{
  "init_std_router": 0.0189,
  "norm": "rmsnorm",
  "init_std_down": 0.0
}
Below are experts of layer 7 (counted from 0) of a mixture-of-experts language model. Rows are named router (the router's row for the expert), gate (a neuron's input weights, with its number), up (a neuron's input weights, with its number) and show model dimensions 48-95. Each number is 500 + 40 x the weight over its row's rms, rounded and kept within 0 to 999. Numbers have three digits each.
After each expert's rows: "comes after" lists some tokens at least twice as common just before its tokens as in all text. This comes from a sample of Wikipedia text that the model never trained on. Tokens count by the router's weight.

# expert 22
router:444495505492491461516462514472484495515482422529530424497536525417456489438521544516517554508464467507505422479489602468479438595460481535471476
gate0:488443521517533492505480484496405478534493460533535449503452559463560536469550552493419539587493452511500514439552601513474395495530489476457523
up0:444497454450463469490531455568496536507465553528505468468569532538524486525517518554524512477457477496532460454554470537470622484458480437565490
gate1:502493560479521567483468509435532534559481475535610505486511548474547533508472521591392500513493457458461490503552536467439480519509518539529504
up1:411491459529605531504503463447466538525409486526547515562469591514481483486512583481464412488523575453487539474513499519499516561505472537431493
gate2:483451536417472429407518441543437497570451453525534475481522457524518506498520473499522529471546476530462463421521494507504520570456518499523513
up2:531485466501522532601492492454472489483527655514520493494478446496515446515578548469552525432494539585431473424481479448493504543482547526470568
gate3:471504550539484490445398528455575514554436495536534462467482500474532501530451498550479551456487538471459524526545477481474452446475433438531522
up3:507491456519515524503543491467533483460488443503555520559466484557488466497459563536491511517523438547492442505580440496470478478565611580515547
comes after: "the ", "a ", "The ", "Th", "and ", "of "

# expert 180
router:472464447458581491489448477436543575514444504487511466453530528474548483459515547424535511461428481518521470490471493528468447528476512495466467
gate0:553481527462510561496454451526467556550535510389501462493510482513537444446473453462497462482536457508556440483525517511551517514432513473455451
up0:486571491455556447577450468443418564534505580544488501514537510472519574472531561548499477513493553474480467527550467468540456522490525467560504
gate1:464459454430521466497441489494546554470446502450528513497583493506483503498472509451491475435512536466540529508428500468485484456395409491473544
up1:533559499432531521431470535535485536475455472510474487474443513439555462523462498528487512433532455499496448533531446401484445477500501491501549
gate2:532514488506616507517514465433526585460459527460470474519488473439411514501490494462479464493494516543454474520505533560505477582557569472491500
up2:502544554564498543549519540483455501441523468593568449461414507476503570548519454513473500516498525484507500520475512397481480560545477450527486
gate3:467476490569513473443422454511577548526496472478506481497456472533434530528535498449536501513501502588538533464511521522520473477457566533452488
up3:508381542533499507562552534429486481535467447547476464499517525570570458499534464445535505496493529521579463445440525489536471433450535445473464
comes after: "M", "Mar", "cens", "N", "Rh", "′"

# expert 95
router:468501509493511480499453465583554590497488473454502430528606577458444526485533518510491547526465499495477464454494533428497424494525484524523527
gate0:521471502572553520503470482474417501490581391445525491467435435468499493529536507500468543464477540528539445462581497494480428459489463464489494
up0:517432449476487506504487493445574490473479454521527515506487483444458539516519537614463380520521516450417512486515590456506561580442518498442499
gate1:526527473453463513433493450567509543464470512428504505527537484537529506494491510505503399546486505539485467480541559443548584480521541440516512
up1:511559547471463481559438459545512496502562450493528538532497524516558521487457528522480481448478469486487422540419508449445448457495475454423503
gate2:464504530570543513416424472530554507488487431472495425526483495546477477544563511490525502536520477531431456544499443491527527541566568448520550
up2:452568502438510433531492507433541499507449426523457506438480415516542465478456482506493464445422523549479490453529480542470490502459485466515472
gate3:556510453447579510505480466564574469505511490431483523499441461536505567479488554451484475513441468485497419548500478524515429508487493522502550
up3:476476555456413497428558485446515498404511504557507509482478517471535495476530505455479472461392459522503482439523459522452538489514482595582505
comes after: "-", "a ", "(", "b", "y", "met"

# expert 51
router:413480432472512521533439497450521492490446398465532432489499506532459554474530535468514578492490561541492439462488542447432477497498522550465483
gate0:479450495460496489471563552522491536467523519420556446512515440482490529456464602479474563440527579525560499527417546490525468535484537508555462
up0:524483476495444496515477503497488547529544563542447429488504511421589530462454453514465500484460557486527525573476517578557433468521451512493454
gate1:502435531491501490448444567499525470480469469493478522510485612581511446557398575536497553516516553502482526440456547428474519531487488465414524
up1:540537523455587520484561451480530506519455412525437443489475534545444468493518573454464446488568512494509549514479507418516424498522489528458478
gate2:459511530467473515487439555471545495534451523453532516498456562525577613501536517561481521417525484512532506506552514483440489488571539553535431
up2:469487449423432497573597476508527550517497522530547485505496487484492518468523486467537472529498525505434497422432393499487494511516518505500606
gate3:452514476485527483503530563531529509481501521499454457438464453592520568506553450514464486551509520485495409483488535473509495555526486455479475
up3:518542503525503473501437551486518473512473477468568480452555533503473452542502404520429498448496564509541522510492577527499524509508530449513464
comes after: " ", ") ", "MF ", "2 ", "1 ", "DF "

# expert 32
router:492540496456527443505493486516542531566433475522540496508514540448453483493555521467560496530484497590522499465463625468475492573404446514481531
gate0:454513479445479491559505464529464512524520527453495503541494514492429521495505484487513425493568568488489508533492603537554479440479486550480475
up0:479492513461554462539520416493545499591431472516433518491513503491493550470478561459506475534588547532523482514445458538544541547486515540537479
gate1:565482568514548496531502416489523475508495493587546499473431507556473463466470581455505475507489493477497506453463534484442469512440489472450470
up1:509551501436473605513513457469472522452488527530535469499545502459486520470510454425499569508504506476525491484509444480454457508552511510509452
gate2:610445504425564465499544455503477513488442600507527534517511483466453461492524480525630450537534511478517479451462526493466496537453436478456525
up2:529476451554559509511538445492550530471472526524450554508474438569483438510506384494528499536456604449475608471457501446534477560505495519448492
gate3:477520572522477496491551476520492564566489559528418465479553512530473501453488519552469499459477452502537488488428544514493480531461483603481462
up3:464519431514535446481574520477610569499504556469477537557480412459486599480523486423476507526472473544557538500477517516467435528452540525535516
comes after: ", ", "of ", "in ", "United ", "New ", ": "

# expert 44
router:435498452470470511515416485517536473462427416499518413521533530468460474457576527490536476484467491453531481499449569509470499572524428506475539
gate0:495508446532554525434457481564533529476465428458460484498477483546510456514556492535583453499480500458545569524492576583488510542488472499443522
up0:568563437502561569509470538585520571502489482446467546503512425561445493509481545475432445523525465506506492557466454511442506490470494588516547
gate1:481479500555499514536461432541444528453414509481521518519512583507469475554459474512530518522482532474489473507463540487512528522516453564547502
up1:468555479451508450523495471474518502515512469543572542558514496492482516571486513506482480511430455497430508484567457550465503514546558437432551
gate2:449471535538484489509470469593524485531467452492504496474538506534442487516517466558560515490475549557506485513497489518530416516488481460549504
up2:499444496565576454553433572431490453486453563511488478468472509541445460478476518520530517495512489438463492547472506457517575525556493521593522
gate3:383477498460507528462496473486438477449481433506438500514527524551511503462514509488457454543477519482532436466495462457464406535545529453443456
up3:502555454567460507518457508523515490486511466507433477552560442436504536516547480526540496463537524519540478465490435539449552485440541499541592
comes after: "D", "B", "K", "St", "Sh", "T"

# expert 56
router:478528443448512466495438527492511599479483514453494426523501495451497552491538474459509532456478509611510481482517561507455433526490520494478552
gate0:539508486525538505437488519475565537536447540449519473573514487526495543464559474440560457431482460438455448540413521523517463524443556516463540
up0:504479499549536587461525460556526483502484519400489543490471502517496526498500493447563529510494467516560523473479556475452522478468424456412509
gate1:464472421463516491527511386553510567534507445527508435579445508480529490539500446527464534484500530543435477451492551522482500502443529457474541
up1:536460519498481606504536550550503510541504542502569509495569446593508475443543468517475509526443488501540474477396503509503439484451517520502410
gate2:491495481525507446573476462499474538530514536472452532477447508488549520531494558496440502481502563566478572534558522432467485648515482539476537
up2:473483404463526479545494457557498453491470467528422483481507548513500501440504453438568480537507486500467602573541539508475523465531467481485566
gate3:430422390608509476539480558554492539527453566497488457510449521483463480449468466483523488466519559557504576484474510429552475484520487479469486
up3:523504605540489605436498512511456555478394522491502492510571496615526500488543447542532527462536535450478452495443479478455452496519527487502482
comes after: "F", "-", "'", "C", "Aug", "E"

# expert 34
router:484493460526510475519455479488551491488429476479540466433532491418481519494566496494498472526467531524541543462463554485425486528445474516491530
gate0:551456547509514456565436557508546491477464501509461498485540441440484527480535496502505439536520531482486434496463574434435472533448512510595560
up0:545375537521534503499453496473581464508576477492519499546527504551511576528495447596529461557504528498463482478484456498519534615489523516521535
gate1:497546493468498565464532511421553556502473525541495492463499520447452465498615486434488470529508520480521549513501476488500553511445460480502548
up1:487549532539512459484465453490472474510510543470570486448526486498425462607522568523563427529492494523516472496525494471460569513514552521463536
gate2:476438509522513522526457500488476542456468496487457414484485459497489509548485418455519437522509571540441493526416502491496464508520513569533556
up2:456528476521509532529543474513515508414457502495501407479423494495498514477484483492528430443488498501509517478496485557516500536530549496528492
gate3:545522485527462477446494438487476523489541513525523466491507478469444494454487532451558404467463474543504520549477527498602482473505472428596421
up3:455447463533497438467492473468490485459518489451505477521502520434476554458431585436460420513503547520588466472503474523531475504622486459540477
comes after: "G", "K", "J", "| ", "D", "L"

# expert 132
router:462458498494561591462412487502513527554491494503540511497521579463481474515540530475478521519473522498517490481468560430444454579482526522477448
gate0:475541499485556529525523411492580524468582545522516529540532499561436506478523462466519504483486548532489478449445495588507483567492552470529504
up0:536572415496534470547533515453460489543441480475484519503526472587538492464450500475506486552490478583488547459478583450574492511520463449548539
gate1:488560458492537540521461466553494514462448491466501533472515483533469475487490533500477538577514533435511475582527535493449458505539498541453495
up1:530440492442462480509489479542555480536532516464458475473541512468531441536472542565494537462584468557474490489483528530466530513470532507544456
gate2:468509463509473558426485437482524494450533520554530517450508456528512571576528515469464508499446483508487497467464520435477537581500498486512464
up2:491403445495524425530516455513550538510427521485477509560525448480463516528559464508472486575551497599461489444447502518523567535538441492568500
gate3:546544494514485500516541518477483476501557506437575489539531487550484475534507526469390492414399512531512442494464512502491484534475508513575573
up3:551484524550474526467549537482501512586426484514458559448469515457498485472486529427507512569513482503500487532448403413508483572555525479393520
comes after: "the ", "The ", "b", "pres", "lat", "beg"

# expert 83
router:490516487493524491475469462519513587488452393510529428483501502466519511510562464459511511546459467523484456456488543508409519519493477539472498
gate0:423550559463531502592481495497459421559506516520420472550570474544484518474499454506437436545521489466479476490511439435506535502427479538520511
up0:466522443482496486510493552459531540461501550523506573522502487421481537530517496454501410424465503527565520498503475508518589512440516478542486
gate1:492492533502488521486528579540478547470450514388489490516480469480512439491508514462569549546495501494482524548434519524441486520545500506447494
up1:495498355502541463512540530558606463557544516447465432502456462520515441504473451452493490487473541431445547493555555542465518466461520478488502
gate2:486536536529466491504454508545504473540489465491490465512515499503586482489415518526476517589585478488459493507468485498461554492462478515531541
up2:543455548563522446555497493558503523508462512468529464516561477450481489459491491534466533462569571509499484461501515508505511521506564434436452
gate3:517539427544471429492482508525492471507460458498523480515550542530521424522516446557550482468437488497508440469572503479539500478490500561530529
up3:592512543508551514496548519490530523496504450497452492552514562493499542480518504472411541417529522552486543453453488553451513452394468505549524
comes after: "T", "K", "Z", "N", "k", "G"

# expert 110
router:462475480442503515459463481525565551501511452526486449471496606424438539458548509418514506529488466481543433483475509479471490503488445517520471
gate0:371494473458478500475373506531509523535482519525459488557510576490496522532581510517545516477466545456542502483514526471523507508498526484462538
up0:506561462472469551480446505477511502456538533535477446489487473519532497545450591487464532527478477480522501476495470445484526385468511489450527
gate1:526487564488524549454434549516507545506493565485479494506465418506426506480512490568543439531515545497496477470520397449429531486476456507452495
up1:469550547473558554539525516473513465526540473539516550442554424462522448501509463455524559508426423458525487505440538616529541508475528507451524
gate2:518501475525424515452523428516473466483500495545518537496515520476447464496579588568464513509578444494474457556462530456440524530507540467458500
up2:486527542495530469480484573514453572550485528474545509485454503530509485533457518553488574441476542502481515480566442447517461502445549483442405
gate3:539484451470566449552495554584582527465491522486515440516470565489463460453542467584567502477469487463453485467453499476484538490493491505510499
up3:544453522537452528477488519544482507519478538542471533517531511463489542520511504545478499535538488542526512529500499523507442449516487492584610
comes after: "L", "the ", "M", "1", "N", "2"

# expert 52
router:486488488495516477438469488525514508504408470467509439490526537364489492467550513461506475473510523548566469418485562479409518490465437534479544
gate0:483502401565527488488561502539449535485457461560567447496487517404505521490524520506494473483493496508492440509517536428521443386490509519495514
up0:446481496508509510499505572485462492455548496522476465493509495467530447421531465545640482458484470493570488497486530488491461505504522512510477
gate1:450456561527569530496508574452478551544530494501509514483540552422508501543534457484571435498436581520516523411507516462504554470459531506497528
up1:535494497370542482467547497526526453534461442489517553544521534534493546539471538501532571568531493512465508518469498504518455474504485440523541
gate2:495553505554533496513528447481486539515413583457485457580461503537490548534506481507556516489523490496537474461553492465566440485496547450520472
up2:483545553491635418549506466449522474545490490554528562461514514520529454507517497535453525514482563558412445522473546475479443510555432490505467
gate3:534533494497521479527447578464549528482525516471476494510547558496528495484473517480468606444568426561499534485522541431536505465473484525450476
up3:446558490579408478480441481511451495457567552509477552544486509497454562493577529647478496436498501516501505468605506521466533550551470447547508
comes after: "| ", ", ", ": ", "- ", "by ", "of "

# expert 80
router:457538462441517538432489474485457533465463432513548424458561499459486532524518519455518537520535535500572483485468537400412434537479463531497513
gate0:495488446478482480552512523514473498502507443452456460470416434487529485409482536534517549570478504501555482522428555544543450542520536513586479
up0:506524508463561510428577502496549458497443530410493439534469475565549523444534465550538469515496381467520388550487496529511494529450487530481464
gate1:458453495483498439496504414542426450532380452519618501475456482476460543504511512518459473473529508456539455510472447537488477502480455535518478
up1:422493491529510528498529466530445435480496544465461464515484504455476440439481512516424539519460400584537505452502562483541547560528529474495540
gate2:487507529477512547497577516532461513578479496532541489432560509447478526547451535462486471465539517453494502490524419474473507530471462534508536
up2:565489477476513460426540454443504529477570483533577473518547500510483575503482487439449504559556510552485465492386513492551543425424469512510586
gate3:446477497524495529503583505498497534425431450508558487472546568478492536525478548440511445460482522543474492472542490606470562467479528481527466
up3:427552437488533532503497504444457488554465485577463491458431482478465484466530527503429547479453467429441517464549523514490479515513470600528549
comes after: "| ", "\"", "'", "). ", ": ", "\n"